config.yaml
n_layer: 14
d_model: 256
n_experts: 32
experts_per_token: 1
d_expert: 448
d_shared_expert: 0
activation: "swiglu"
moe_layers: [1, 2, 3, 4, 5, 6, 7, 8, 9, 10, 11, 12, 13]
router_score: "softmax"
normalize_top_k: false
routed_scale: 1.0
balance_loss: 0.00275
balance_bias: false
init_std_router: 0.00987
lr_router: 0.00197
vocab_size: 4096
norm: "rmsnorm"
norm_eps: 1e-06
tie_embeddings: false
optimizer: "adamw"
lr: 0.00193
beta1: 0.95
beta2: 0.98
batch_tokens: 131072
seq_len: 1024
train_tokens: 952300000
steps: 7266
dataset: "wikipedia_en"
Below are experts of layer 10 (counted from 0) of a mixture-of-experts language model. Rows are named router (the router's row for the expert), down (a neuron's output weights, with its number) and show model dimensions 0-255. Each number is 128 + 24 x the weight over its row's rms, rounded and kept within 0 to 255. Numbers have three digits each.
After each expert's rows: a language model's description of what the expert responds to. This comes from a sample of Wikipedia text that the model never trained on.

# expert 17
router:145158151133160160098159149135099159161120130117150129106080138111076140091133129113111151135133099150109140130154085120139159145111132136141139160106127125147141152160172126164177135159149105136174139100103150136139108170159146106130099130122104113114141174142173116153141103179143115076131147155166096120146093162147139106144136123143091105129119098123145156096114099149106107118143103112138114106119133141113100122153161119092106152119119132163174147095118156163141134132184173069128119135173148151093155142145117082107164158082158103135127138159112122119106181091144104122116165170123153103133114084130111169107148153146119137125150118148155124127103136114175107153162093144101130143145104116153156123152145120122135101118118128154138137159139097104162119149115119
down0:087139138141133128122105124156124134112139118109124118102130142147131134173099162079103137139131155136126139125112105105169101150115159112160122142103068105077150124117132146104144138124105110111086129133156148120109135144116144072120126132121100108143161125149101097092148119137105130118144105144097121122061118123129140137118105123128113129151128055109107123097094108126112103156132140129122090078101167152132137122137132177147130117135109142127152117140119129149125089071142140146124125164086138148164156151157072175099140138101175126173142141124123082142133200131092124139139115107140144170125172161129166099119136143138102138114132119113125102145124179127121136112182144105103136073112125134114105138092138072101130135104081150147143136167147118114107077138105113
down1:136112103146125123138100108080115090159135123130098127135134101140156075145135075110113140149134110131111116121119148089110139148095146150135119136120119141116090065123109107137112168104139153120128147164083121097130165135113132131138157152133138163135124143131136119162089101149164129090170149098131128132118136161142091131158101116092153076071110180173152170064134092092126156149158127128116132154118114126137088131110102128118133146092125107131140120139137140113158131087139161124153132148103131117113156105121140087173115142136151127116108148161090150148141132116114136089098148133138141124147138131160185142104121059112147117098105105200102148104105187138109150107127120146119129098127163082135120136143148127116101095094117143145140148155106157157124154124157130
down2:148093147126100111103119126161090170094137097109085160109153105123130173147133132097149115104111186156112123127080130087166127174125123115124138151155148150164120113140138154163105171139120138132132153140134078127115139101139172086139107121119063149136124120128202134135155167104127174123156144165122139094137174138114099109153101108106145155111104137132117124129112153084165101151125084097113163129132132125111128147136138140127091141096107151129143095135134091137113138141102163108153114101157126101129165119072132151126136179118141164146151139090129120112133121123164126137096125104112109108111119102122095127103136138128150128111136161136095134125121150117129145146153156150101142115121169148164057133119143107137161116161113090145162154139147168088118099100128132
Description: Technical suffixes and adjectives

# expert 27
router:137136111095127150104145137104152147194142117104125169179114121113119120157133135090131124109135138117114151186155141125134117096112136122134152129095146117117130142130149107138188141108135117103171147154152166161118146133114129145136157114092110104139137152154143083147120130143128138122117106107160124126143085124154147120126138122148119158175145109121117121134120146127130141131177120096167114101102120152120196130138064159108149134120138125105188140094169114126101128165122129166097138080098090106150121125120114088082128105092123150163108142122147131085169123118135197122126127137121146120101116142090097115130181129132101165126116133090133125094100090082132096099118130112134132135195162130085111133148144113146161158127113095120093142136134112097088136101142134
down0:169133175139154159125147136159101106123126169103143132126131119121129141152112132095163141144116131149122123117073169177090118139127163153124117146159169119130131104115176130163141122131099129120112123118128086130104120150070123096118103101120138096132114101124113105133122116118149144128117141153103125145123133136132114115119152123157165194124128139135129113150130144128125123131140159134085110096152118103070095162121123137170117134116145108167136110108118162122151135127126139089106147143125161145105106162120111101105147104175151142131161104101146144152108084124171118164104112142119176150134127146130176126063118131125160109141160130144118151171181122105121146141152134100214155115152137100128115105139125101074135139096118158131090142066187110127160162123112128
down1:194155145133122119154080092152068140102131125150178151127084158160142119162113162112113176119127164156168141125092116166085111116130088183113100167135130147102096127167129079119106133105115159144147125160113153153111108116167128121126135124113108106165098122129139087108136126136110100145119078124134124151161150119132132126121135148122148130097111131168169139144134121167150109102110150101145092131078142149149142130128130096125136145100147118155156157112152112145118143108140170115145143118144111132158089104071167147179157157127122098106128155136123141126132124118122166155112113135125158108167134132107138103093149108109139140176184120137115133135116106137123148122127128141103125131132140146104077150134167103171147170118101148124128106140097175101101111129148175
down2:151152137176141114133130139137133105144156099108130148111126125155110107108107123109152088129105112096142105104159175156147154145125128131138129120098123144131142167147094146117137145100120137103138132144117112138147151139113128128146108130112118120140157112110142158139122119170123109121146131117100126137140097140114122123092140115111166206164080118127114117089139142154152147074186114066132091145168117175139083152115112145119110098153137121153169124115134084121167165142100181110112133144120107129163106145186130153141140114115110141134138066083099124104111098101146148113159110124162061113109103143083117144089102145137140100068106126140114118144128110082057117108097110115144128114119141153106114119124125157174112167128156102122114116082128133129132104121120120
Description: Sports team and place names

# expert 5
router:111156108083120089147130113113113147144153175150156099098140085125148128148093146105125158120146122129113100151143115153107090133097127130136122133145128098134096155158116158123121082163110133109111140097162148111144132161114123156112125137102153111092107102158134126127101119103093098166139108166106167166138106104148122097126139129140156124099144092132134139142125095142185174115086098119124128124166167082156134157137137121104079088126106144120133141117127114105118095160144113123109117111100161138148148146131152103120129149177102152095127126118127146146103120145127180098081145125126156159157139177136113126101101156198155140141132139098116148101135156104168136131165120121140122143089136098086124090145111140120150117110093186146118108091138181124147102148158175
down0:139104135119099119087129132153073113168106124070141166103140127108096136157117122094110138115154139125142105126091090122091134087152143088129093103122133106137112152141116153137115146152155097096136073087106083132131131167090100149122130112099154102144127136104127106119138157084127160110171114144121106087106163149116131149131100096092140142131136141133134092105122177125137132113134107126140127123145126132120099148116148134113111123073168177099121131084172141143147089094148097090125105146133125122114177111134110147124120120114114135152116097117117087171124113114129137117115135112116124156120170147127186103105146107132103125139158120136116091114151123124118191123132100105103116132143136184085107172141158170122077146132154128171157142175129133123154117091116094
down1:133139141159142125134124105113121106166113160137126114108135110113178141125105074112134098114150095129107078118132100103093131123104092119130141116127130098110122159122140114131139159122153109117131127153143132154143125118097173117116146147135142100088170132145122125158075139079133086144123094087125139151116152119104120143158142141104114095128140131095131134128125125180131145148128087172106113122158104123123129113149147110167114127131105146171124129137145138134142105131102108174154129089138142136173130139184153151141148098152116125152184087166116176174129094106138143115123140179107080141140113178148115119116108112116115080154132168131172109145096117108168087105101127156159088118110114192138134131153142150107108089136139133136068095127104113103141071110135149
down2:151163148158150088160135159123080152136130111127133105118112120107136157115132090131137121114128132111139122108136130175101133154151160126165134067136114124153111115105147133146118137137111114111132138132133122115116104173078139100107125129100125098123106132104085133112081151092130098088130113115130115135170083130143101125199144184121166130090136103062109128166118157186133135138149144116133111137146132144134127105125125116144128164137122130127147139146118136088132133091150154131123128120146105125176114106106099116132186161143082081099143115133157150143117121077113092135091125114111096117116080108095133130174151152138129160145160106161127146135154142153121150121144143190119148131091107088154178112134159112129108144097198105142138146125119148127127112176135144
Description: Lowercase word-start fragments

# expert 29
router:140164072132127109090102137158136119116205124127116123137110144115146124132152144092142108107105120126119143102189106112124099145088165098099129155079125117120098148155128140155171106122114114084118114109085094164157148137108125174143117156144168116144116157138143106102136088189131151141160146172123121136130115139115105122170159113142107115158157135146156118139133121111109147136130123132160145173103162150152122118121123153119113118093108133133145141114118148153136151119114151145094158162128121123122167128095093095055128106150096145131173137121097117144126112111186134132135110152142105095124134116130086158132130120139143168130174110113192113138112117120128128142105130109097103148155082153109129140177093096152115140111113129104132130103094117137153132104196136
down0:148142116129113109138159100114151111150125128176127128174159131144186108115179116132113116148169091145155105117124122125108154189155151102113121069122145106184109146155092126160093126127144079141127124087152173152109122085145090139105116121071096112088169160109166078132169076093105160113108129117088124129167118132111129128115126121104119121084136153133145136150078100146129141113137123112128146108134112170126149141101107159142145103142125098107120145136135126119136140182135070141116116093124151168120153116123119117132101094115130129111115120106132101156116084121127134085154107113136138116142125134146129113143144120110133108131134127115138185153100139114123147108124145153127124126114135141081175124122134165110085079137138182125157123123195115145113121115124129
down1:109142089089107167152117142148120107132094122163140132132139148092121089123095157098138145101129129185126155131162126129164127137154123092160097090140138149119150124118077166116089092104137156111094139120127103168115154170173111145123099138140138096109119104141141139129136108112103128098087149116153131117137177116141122125121134179120140137108172131133143142097125082118135113120137150179155127161043116148126110120105082139158141110116122097120095141143143107132156149133148145130109102093116131127150159146117140124129137136178125163168117135129159121123125103108160116117114215129124137142144137095115110157148089139157146159124132104153103091166179136126165130129157138158130126128159166122088086110152129126143175153164142119153141101114174141145127149113128119
down2:128129132118136130107137100141122107164134111100116104092132152140157138093148181090139116144115133104165135129115141067129147138090149091142123099094096137176120132155111166175117151082123101124088103115155133125155131058110142131148159148128114139117134123128153130160149131158096088173138080110094143159106159138090116141114081095165130121123113135120128158118117123129141160131129150091123139165125142141171075166176136103109106100107091126089169097159143118112157123140148140157152120169090142112113139119112124138168143149150162105143139148110138091111120157156144120137131129152135093173098139081130115112148115128123137106095146138066101156121117156162103164116149132104136136144130118108116132115138165092137148128127116182136109115165094136160107169133146131
Description: Proper-name adjectives

# expert 19
router:161123129158121123162084160144134137138153150155151114140096147083162141096142099150096129119101075134117112120131123150146158143147131135174110125148143138072130098121119105127147144147143121091186146117140097133105101079110134107132130091145159131127107160117098145124166088095138138116084124120120100136148156107134132142123121152133142133127111107182106139114099123080130116138099139156128160179159146163142117107121125131165129155118135119076123125166151126167136122135173156165139143136161114071136117105119176179116161170104149133158137143108126112096162127108126155155160132147147113086083122138140145108130111133113154146162133156122104163093142081113127129150112094104119109096145122161152093146133170142155110116154149111186132155079132100131131122133167106
down0:111117108125099093071170135094156116148114136100131103104157077101154122130119129155108119149143139103134141168143141134139133146125148119136130109094127114129133132152111174140157128158125124142123165104209155155137127122128134091143176134148131097109152143151147121122104148127173116146141098128086129102115154100118148089110129171146070109128156115106109121123081130163090179134154154161096125133139136103136141134120159108111126074093121112158130146083094102128097120163089096142122125149101157127127148180155104135157120177103128134138106121098126113129130110143117153144144136115175112117114163164114177133101086161094151163156128128119148181127116083090120112122122079116117144153117092146169120138123097086127145132134138145125152151112159099125158115154113124
down1:106116099123138208135108117165099107109137146119153152113155146127111135130131102138136111117133145095161109119152142155064129160151039151064138148136147155141094116162152150173159156116149146187106170162118141123127119151131119110151140144107140106167131132150131127105065150140122138119160122135158114131141128105147107103143090121164117129104128130163147128127120116096139083135161147137115125102125142154099097119096093153108140161143143101137116122117073096094139178115115155131142135118131143104130130123123163169102107158099124124127131126116105093162155123136132134090098160135145101128136118150114116158105111171093184111127145137095142122163145124083157122140131119106116157095117143139139146097147085141108136136103095119174108137160151147126081130113153140
down2:130125127134123091153140133083135094116127142127151101117114100095125102099156120153089091168156171159128125134154136154112161128104128120112120150115136115163131164175127118111125129090143104177113164114157091146141098106167089097160141125158116120107139147144094105228118163111141084133117101112139095110134113130076167116159135170110080110181131112138117128117138128157141133128154127082111162119125103150109137095137102111130096115133148100104130113146118130112116138090117146132123132166142123146121128142104105106052140167130110102163101119163137125124140155140138110137102094132128106122136179122113153105100161131139145150077104097128090174155110112127131104097119107117138098110113105132100099151138135145154127103121150117138173160139148127115145135089152168
Description: Table codes and cells

# expert 8
router:086142128110150093133146069113151098114139115157140097159107173151107152116143181147194153134146106117162097108143093154122132125122134162151154128166102121104133106107154118114123099128097097144118116133129130115180127146161112094103137179106099135138122129116131120129121135113132125100118125131074103112110144123152123145108148105137131095114114111151156099099133152145161075145089120174092154132117122169149101125153111154150144149170136180136105109136135125124101099123140118100156133098149151143096102123153137132146139137126109089132088101157138134104153120167092109110095130139172117134080148128088087128097124119120104154121105100138084150087161150172109164119157128150161102131107141158151143113154161136106168147124114188155092154154108114143141140150150109
down0:143102124096108139152137108137134113134138075112144167110156131117188138106126173106171189124131116102115177110115147149137162130096087153113147128143149126104125128117094121084203099144112123113116149180141100089101137144116137142140142117146115155061124126160100200151117107107121142115105132104158120136130166153141112122112166148106144142146177161142163120166165164136149114159162104120142136094123132116085163106128106149129160073097116178138115139147165152135135141169107142126127140100157105097154134154160156100137143132161126112128138117111111152093149135102188153123129116149130111127134136123163094109104136139107116138134180104138133163118156108100159146124129148102133141134116152139144145140102117145117143128137120109123072152134110081146126137128133136
down1:121120097169127159165138152104143143149128124119131159138159103161106102158131157132129097129142137103126133123110103123083112089100148096120099161152096111121129090163130115104148069187178147145118149124126154176123109136131153079102131151107154109144128138138131140148090132111085197104121150120177114119122106068152116142130158123132108163110132122105173118103114131154131125128097113143162132188128120133117146146086095138151164148121103112097150102120108142135131118095117091098134126111158111146059116175133147106141116143131111099124188113110150121140118106164140115125164142146138142097115120100098138153131123127157120127094154141084123180124157124123093134141147156112090111161108122166150117141109136130102140101151154127098163135142137170101150119103132087
down2:129099144116155094116141162054183174139128115136102153092126164125177086163092118117163101098133087139100142118117144136111095094110082138112116101121106151132093126151127116137164155097133123119107125123142140119161122140126116181104128147107089156077092123158071134127096138089139138106143133137107175117161092130102098105123108097145142138128111142144067115133100147158120102107153114107136166109165137104145196118145137151134118064163114116126137156165136145111136140124130161130083155143118129117152127145107172157125130143140113119135099113143135128153134133113101148126142126151137093118097122122119129133155114100119102151131143153097108108138097097163167113112152155111132126169138175114094108133111121135098194142136108152098141117128120158134139099144130150
Description: Surname initial pieces

# expert 7
router:109088118130112127084131127091081110084105062139148098089130106132126134124141103152101097168153173140167113107136143088097138101155127121148170100121108109141120122105121064169141122133117116119142149136088086119124137131123125134129102104143111109167136137130102157146148148091129082122122165105145114158180139115122133126109126139116110141131116087113143143112144156125155123091115119161089098113127105157076150141126159110097121117107122117165183134096148147127117165143092076100106132132128118152107109127139101107116071139173133158110153149082160168171101159122134098117156144147134138121132142168118095106153124109136118113128135110104125102119120106066152128112112126133126178162162118135135102159132153128122103146132194153146110138162146106138135104138151116
down0:143121088148090150120069096113132168140135152128145141127088135116161134139155089083107135107126137105132137115108162114112119152160139092123136125129162134120153159149120150103135104123118150145119165170115091139106107130168138120153100116125147094120162097118139102149114066113119128116129125116139137117131116117146133149151138131130119132145141128174155144157146123176164124162103113120110115125155141115140117084133109102096158134140106132140183101128117100128131139167124108158122187159115134117099117109143120143142108101107122137129123147185119134088129127070126135148177077117140172180105105181141146048138126129111114095092155146134094117172098132102135110124156116128133145083161150154088146129117107178136134151143141127148124104124181111150165107174097121
down1:131106120139137115141152149118151109133162152160130141144075051079188140137125149113110126121145123108140154152101144135124133168111130099137121136124157122162064122116114139136141112155139135140115184108125119122088109148087126112166146079122140130137143082115113121147122095144149159140143093138124101146158150130134140118114150136101140117154155132137138126108095080053163088135120128156143153088127117122135137147132164125125115126144134147121113154137130102116109097135150136116143150164160149100152142144140134160130157117177120095140137164149110124126110099116192124149149105106119090141135150113127166129137127119152095153098117107146143100094169172130147158105171122174111105107140066108153096122144141120147057146104122118144121096163171165162135128110134140
down2:109118169110131100112100147118137119122113149145113155131144159087154142100112154126098109113114103133108126154156160133144125123143168142154102111030157147129134134132100115113129124128073127178137178128118171188141124126139200129128137113127091137183126171137156084154109107136113150115125133107115127150120171113168141131120118140136131181120105115130124174090169165115153098179105111136145166135124121136136105127156132091111081163131123138148119110134112143086152119133133116161089133137136114130105141128150112092150093134103126129088107180087129143141125137127139104094130146150166142103140107182091162123148167143120141142089137127142114126147122131089131149115152169139130141097118143127132090097122112150128182109127153143109186140134120107126128103127145126
Description: Digits in numbers

# expert 2
router:138140138089101110090113118087098165138130179142126133113146077123120125138120141158134107098168147084144119161143113164129101131152082146120097119093125118115144092083095129168058121119095121143088112129103138106120125078105148100133170139124103110122168120116116084160130177106129095138115128160103180118151116114107125120097103129091118163158087135136131128122126140110119171113152114138093116113148135102127104149155115122118148161146116131119125095187108138094127142103151079129095138114141122129104135113124137162147065127124159140137138118122160108104093143153110106163155129136141146128086133148122164106136156110119156076125116141151109132166101115170098104132157171155145123119085124125141135097148125129120122166166168123131148085147154175118156148134112139
down0:108118143123126118117162102145115090113133141129099163171128178127107140122125080137157118132117171158157104112169098163150122115130130137118129117144104104144152117121102136146103127122136159139138115120134086091113131126109054149153163129111128175085104087118172138116130135185134128169156150175103101124129144177144120147121160154153140091114148184131120137119111140145185157130164137130122132144172171123102080109108172131163111149107126113189134147142128100132120158151153128126128119138079138135116094154133141123092114118102135089149144135155109102117116145090114124110129155154147141095130125158138158119119173135180128146172139144079089151149169140133104107091141120104146162136160119129145078107136113108110111155106109143124141108113158102132109129160113111
down1:159112135086098110125122156104136170107126112096128123130146113081107119127139146158101148131084101118113127120091109144162120128121084133130123087133110130107128148093141119147119108121122105133087151076131148127165158114154144084136160151137089096162101116085140068094156136112096103162145151148120160115104090103110155094128094113177130100144149091127125156153152147138099057136099142136128117109089136125125144127131123153092132155135141120109169163177116105078131131136122163104134185146116121165143084096157112130122168128130098121145135101107135125077137132137147121127127125111136094092122134118122139119133169094116140112140115131124103128134152109137182124112113106111120176101144174122131125106099136167142095126120110115150130132134107118133096210122161162
down2:134108110116161151142082148171098085125101137110154114183106113128138105155151120132075116095114119161086108110118114154150156152122149135122083136113113152113134161123140135097108128112126081135091072128122121154164096105097172126108111113098123117148115127093107127171077113131098145115130133178136130137139105088098141119142189106132114081128135128067117116126082095126147117135094115119135119097122181115156125137109118115136143165173163108144145121129137159130147102133123148141136105083149119107160140135133093136147123107168137125124125088121132127157148078117142141143111133133141119120152111136141139115122154119116109142142124119133145103127109139200124148133097161153152118143107134122166169138105103154157155075090071121078159125152133109088154101139137096
Description: Open brackets, un- prefixes

# expert 9
router:143147152146125128145120142134099140147092118156116114143139115102135143106088167110128153089125104102102126124136105134134167112131144139103152085091170136157126163154137124126150121175092102117131107117142122177152166141127112082146094132110128129176137119150130114150148114143097164134115120081145102098158096135152108132150124138136119147125140096126109118156112134155116109115110108150129123134140080112143116171145130163112121167082152100110172128152170150089134094159158132083092100061103112107166119155117119087103140142108117149132112126095122122098144101122093106142138138088115217192119156116126152129143127110134146152101094098142145124121129100173180112096091107141110150114109166112125134114114110120133190092124132139107146153104135116134147121131125091
down0:100158144090125128114107126134189163087119135100119143126104151102138122106148124169112116120141118155124096108121123133106103145112115089117117136146107157098122155113090071137118122121242152140122120077128119090115152134149122144160116136140132154114117143099086130135156128087122085149114142147131116124151132142111146127069152167149084118118121125145188137128126150150098146121143180091133130137152139126186139095118124140135127079148142124124144158123138145181121097110179122131165183106140138106146142120125144104121109108105129123159121133142164165136134151102171132146149141103128103112095136171116161137111109130086083148131137170143141122133096152129130147110120121145125154115122084128081112090127120117088109113148143125152130150133130145087091171146125138
down1:118178127148099147174162115090150118138153099100109118188103122137161166135133161136123115122156136196113091126089141134140122082135158105110152094170134157127111137134142103159148118140142094101135100163103167150131101101147141135160100146108086154106120088080141157132147116121127091150132144124119171120111108122154112081131120130124121125096150131091121106113122137167219083090114099128118126104139109098101115150151116112111129126084085136117124116140104123167086144116102134122159120101131121139134086149105125115140095109110126126138148134114119175136121154110136100149099122123092109123154138110143109109099130118146138146164118155106120074155160138165125153110158145135144113104175119095127157127159136157091123137077113123147107161149133126172125121098142126
down2:123116179150142129120145130126141133110149104160094151151105129099081162126116143106156137132122117145091201154121141099134114148110118121160117118112143097157129151149123142098163129141136127159128117114153103145153134112094099107124152099131131118123077141130124095112137131141166173140141166136114129082111143096149107184123145130169118159134130139129129135138147167130050189130144128154135122139122145099151113095145153137119071118089150137111162125118135131095158109105152173124105149146108127084101108151126121115110139153125113106105078143161098097125111077100128124129095161071150104168145106103146127121136157097117174100112125085133122101131096149103141099066109128143132127131144146086106109169119104152148170124140160137112139155133129140121119119089087149
Description: Sports schedule table pipes

# expert 16
router:123131147102128130166090125137127123152120161143103151206098133142113137107178146119154150146175132074130161129138119108149089115112156178107109172175133115111133131133150143107135139114140157086153136073144152125171138106143089146132142095153073103113106124131167132123106142107117133105133100109143116138151119111108128128123106098136128128097131089121121162119130106166134105178109126132111124095105082064114136175155174152146105128099130188175122153125114189134140138095142139113094139099099133150117138111113082119109132158106148072145112110160140126100111104090087107164163136103125173129175115120163161153106108137125131174083108115119130131135136159129117122119123124134124118121137085147110162121132161142107122125108128129130149119144107120149145135145109132
down0:108155098107141183115161121139154089123133100141104163143096132128136093111131114148121123122158115130140132132149136110117142140123154133147107130106127163104150149159090126124128101153140172120136133148151132141132131135151105110121107134092072172181107150124103165131171119160130151145142130105105153163163122127101168073152078123119147123155150108089134135081105104156125142142121120117138120148149082100188136101098129117130150091132138082133109159184126100126122096096107105130116148129095145107104186110075126122124123145105101103107095108116134117136161135096137129121099162130074138148087127167152105115139101162131148083129142165084116081136142125096131121178143134110116183120103150146127129111157121161139100091174139111125120128138121148167108138111159138
down1:132101139118077122153145115123101134111111149115090142090113126108099119155139117134168138101104090138111138107129102166159099112170161137158112108141129133159109184134160121137089099154096185078098173088147135115144127119164119128119158129195133091102165104120145126134146121119097108147179166115135116146153137122101124144118140100168104107125116138147129102144089125152160102143158137165103098123152197129131113116133126145136117151125097133106135140144185116120116135138087130115165147135164108139129155144136125096136101124128165099153137083141159143139110128151194078110134100151112109161119134103133128100171143148143146108142126156130137136149154187156150093110128135129114120078148123086160122134166122121124140145149120156159144172140118116106160128157136128
down2:136138144161111164099092163117113131089164108138157113124173100127137146128114164124140138139133090155166139109110130162151145120114137124138175115130117138137158073146117128138146123154149138087085134114133160160126105163137174158129130133110103103112125097121168107136150108114106085134108141141132088147110147140122110124106108098114132154077129147106141133148157138106114117125133106097103078104130180122182105085160131123111182146092103126116112099119107109101150170138119117100134111117105156109129166098159119130136092111155143105128098128088109141143101117147127127139153145151164157146134148121102121118174144149088096103151118120103145145085165146181106124103113096113140131188136196161115155081157122107132117113080092109143174138117145119126164112121134128
Description: Foreign name fragments

# expert 14
router:080092109121153153100166147145110101117119127089133125150156131099098094158159129116161129128105092141146125069173124088110144168109115111161127092147142138097133105096124092095146125103125125082103098153101166134140107100178145132123120139169126108125098148110148132097159113166153113118148106129132122147146118158121153119173096135141116124173141172079118086170143120118102077144135109129121137105089117112126171098095119147071155145137114129142138173130123151125122112126142160121157140143091178117154117111087127168140080115122085123135164102159100138106124147091158104142102108161142112159118145111152110106114106160149128105128118144113122133127130168133127135133099096132132153134138068096123149109125097116117127134099164144114104137182124119096108131146126095
down0:140110152098111142156136061140107149125145163104144152171135100135079091115100126136162170108113176152089146135115179124122154120115093105120106131132119154116093163110143159118134113161127120150182129154116101087082084137137133117131131106136137150098115166132135121145146150184136112136143151123128128132106131136130134166093132131141172146138095133115121139145101121124178134139129159160121130148078162157129153155090118097131102119107161140173069123106113156109096144113158125127107156106153128155106108153129093063115138111108139120136163130119126117131100132152143117104144108118168124115144112155126141128111130130119133130134115134146157197067151107133138133117102151124128126116131107178134068156097154140139112141180124116075169122118122144100135139124113075
down1:113156122080161121148117137127120112154141116137083130117132148156144150146125111149138123113109128113167166108175078129140172102155135135144165108127080142130153149094151147142117131125083168144183107146100111091111155158127152126131112138140133140102113110105082093086157093113148156127112118115131094170111156127118106144112177124121103138115134131153102085155144138120104140198109124144157152111135107123129157136130120118150163138139117121112124165113113100160115076133181112091113103123093168128125112123139105094103147161123118128132167116170161125126122089132122148151111150135136138156142138113098107067124136108128105099119125106102184127153158180155175105166108130130115124101146117123118120165105125137106072090128147135116062130107129134084131137104147110
down2:160159110136131129136186134129105113122144146116135159126136111117140101141116117126110134182149152132112131113127160094112122124127115181153113074125153119148128119098154117115157128134113132147160153128172124173125155088148115144132174135133101142126139122122111097141129199176153130088118140136082146111144164088114126135132130116129114150106150088152152111100090160129109139169135107113119109111120105120127107127087169139115118135119113139148132110148137104094111098149157158137176144116140132105120160118119100126124157157180102117158099129054112143119113126127144136189140141123089152163159099098105087148145104141143132134104170106128143134065120136132141155172118115155143150158095108132103109119118089094195075130163128187137112124118159132154147120110123124
Description: Determiners and possessives

# expert 13
router:109107182137154126145153120133111155115108169158146116137102124109093175125111109150151148131122118071086133135151118129106083083143132174130090173143163146115138122151174150094095138128117121122133121102159173140178151096130069099154148098125098108110124120123115105095098136110120122139136135124147090087172159151087119112143118100105109143098110075132143159160083134140093135138126143117100136090141091112103145157170174135125144178102145141169104134126130153115129129086165143096087104093075152145119143097100132110101128164109139123165124116146131128118114115074099124140145117086146169129140098111101181145115124124129144157113123100147122137145135136093121096124114122136127151141123123134116144129115135120118129092127112107139133139131105123099176158164099112
down0:122095098129094149131076180146141159149093150091116119138095154150160151124137154128140124122133088101129182105100145100108143117116154139101096148126145110109108143071146128121127159129121116093106110139103120097130150141134145095091097111163145116136122099129136114101138092151167149132118142132118159126124092110141142171150124134122109119105077171128104099168094124146136190125133126157105200136127116117131105124137127168140084148130123153096110132163154129126160119099128152117136150137116114124127103096106133086094113101146166158134142119108129146155121132167159140131136131067125094129109078164139112180076111108123158141095136146144095172146191113146138124123125110133148123144131095125121143157164108139151133114126161088161075148139139125168120127145155153
down1:140096152131104112110138091107098127155142145156148089088175093117094118122100133107128147092120161144155121130111148143096105146152099167106112122154086129075152142148193165127145115154149107142184127112111118095134088137169135100140102113122105155137138118165124123106105124126125112147148183131170140074136157141090118139130127070123127131120144109140148108167100106116123087111157131139149145127117120141116103179099153113121048122065104130126109123155151106149143153147142139122098057115108121139101093122137152119124088135139118115132093117121124123115116114125138105121149066169171155084166116133131132129118155147123156154110115105190152130150128125122125147145114097152135140141130122151149174158098151158154144119131130109130128126133108102141156134122134118
down2:151121103095137142170123128137117126173113157114135129107104129099159138172137112159147164140080167168115115152129091130156142148117109111134144143111152148135111158112122113105159121130146147156134126132168167145087130120125120140140176128123135120133114087141124113126172129115157157124086124130156103115132090128163152109125126168155142139140120149115090151160124158159123145132129170066129124160122156127175131130138135114163113135111083128110131105164102144159130110151129106151143132144120157103172174121136148148117150148133119109137091151109141159132122125141106102123121163130143105113189146098094079117125118094082134087129156179092142170134131046157116140090167126119110109144059147131113102185078126091155153141122141134162127142125156112132145131141127128
Description: Spaces before list dashes

# expert 3
router:173112117101093095137131147145152112090138145166142115132174134147133137137136128117108142140082134120073066127126088125128104119162131054092180125138136159091144148097158149088171097137151099138099122114110146111123131132143130154133109101170163114112140102110150144116073107132078104118109153156116180102124144138128097151145109113138141085112125118136098115119134123146192141095151160121137091142097135119149141138108085136125141136164091112089081117125111090126163176135094134136121106151097116085135150139091119094090166114162152101132128119091142110137085129140153103126099117099116088136169124139164140136142111111141106106131147122129138098145124157157129091134138100155132113090110148134112151141112158128132122140108136146112145128109123140161152148166154097
down0:134127140129127078122144101150113108116117127147116133124143118099128160075134109136124152118088134083156154155064158105177152122127127089148094162165107106113154114093069063096146097146128134092119103158109105092118121144115145098117138142085152088104122110135145146152148129125129143117135133129167087098140138131138121121122147164145113089124151111110138153145119124171164122140140107150121113066133113113147101106137087137156127088111121103128098114140092119157142121109116134151119128141104138150111153154100102175102127110148144114113118088069110146119106106119128119106192133126143152176115130108144150099078127078118124174104139131096088117136178117134154111131081134134160121096147135090112137135178104093149140123093144105088135110137119111136144133131120123
down1:126125118129097128132108098157145121163123108110139102127088153140089083117145082105111119111125145142122110159082085144167109141167178132123116118097125143098184122142125124136145164133128098100135152141133100113093141112104125119130118149114106161132165121140104117139116117150139132126119088108137166149131106106072089151205130104085137091182141132110131131186160163161149118131111133125124133132094106149146123150072115112094161183130081126116139122079131134151135149096156132118126173158144180137143138112132122091129113131119124112120126122106085117147126129142103143158132142162105160127112165142116161151136082163167122128129096142126115128119154154089114139155136125145126163153166141127114086157160153143162104105130162139110140092095097122152120116077134123
down2:094103179122117154190119171167126146096084156107137135150122124159137163141110142173109110123117102099114106160098116143143105125171144120091113175105112119117107104128110142126116140133131124144122143158119072092092111136117108085116089125132131164079103093151130154103147143137120135133118159137122115113121164085126096131124078152146195146140109106106154114111177122120170117117161155141105125156105140107150131156123155134124136122168055118126183164137071128119142148120134160147162159144098133138133120098113122133123106107102128156133154137111120111116154122173121138109138151087123126137124115123126142125084151111098114152104098122133097116097167148130151114132177161144157082120154115100092156141156122123114161130114144110120139144128154118188156114146126109
Description: Opening word stems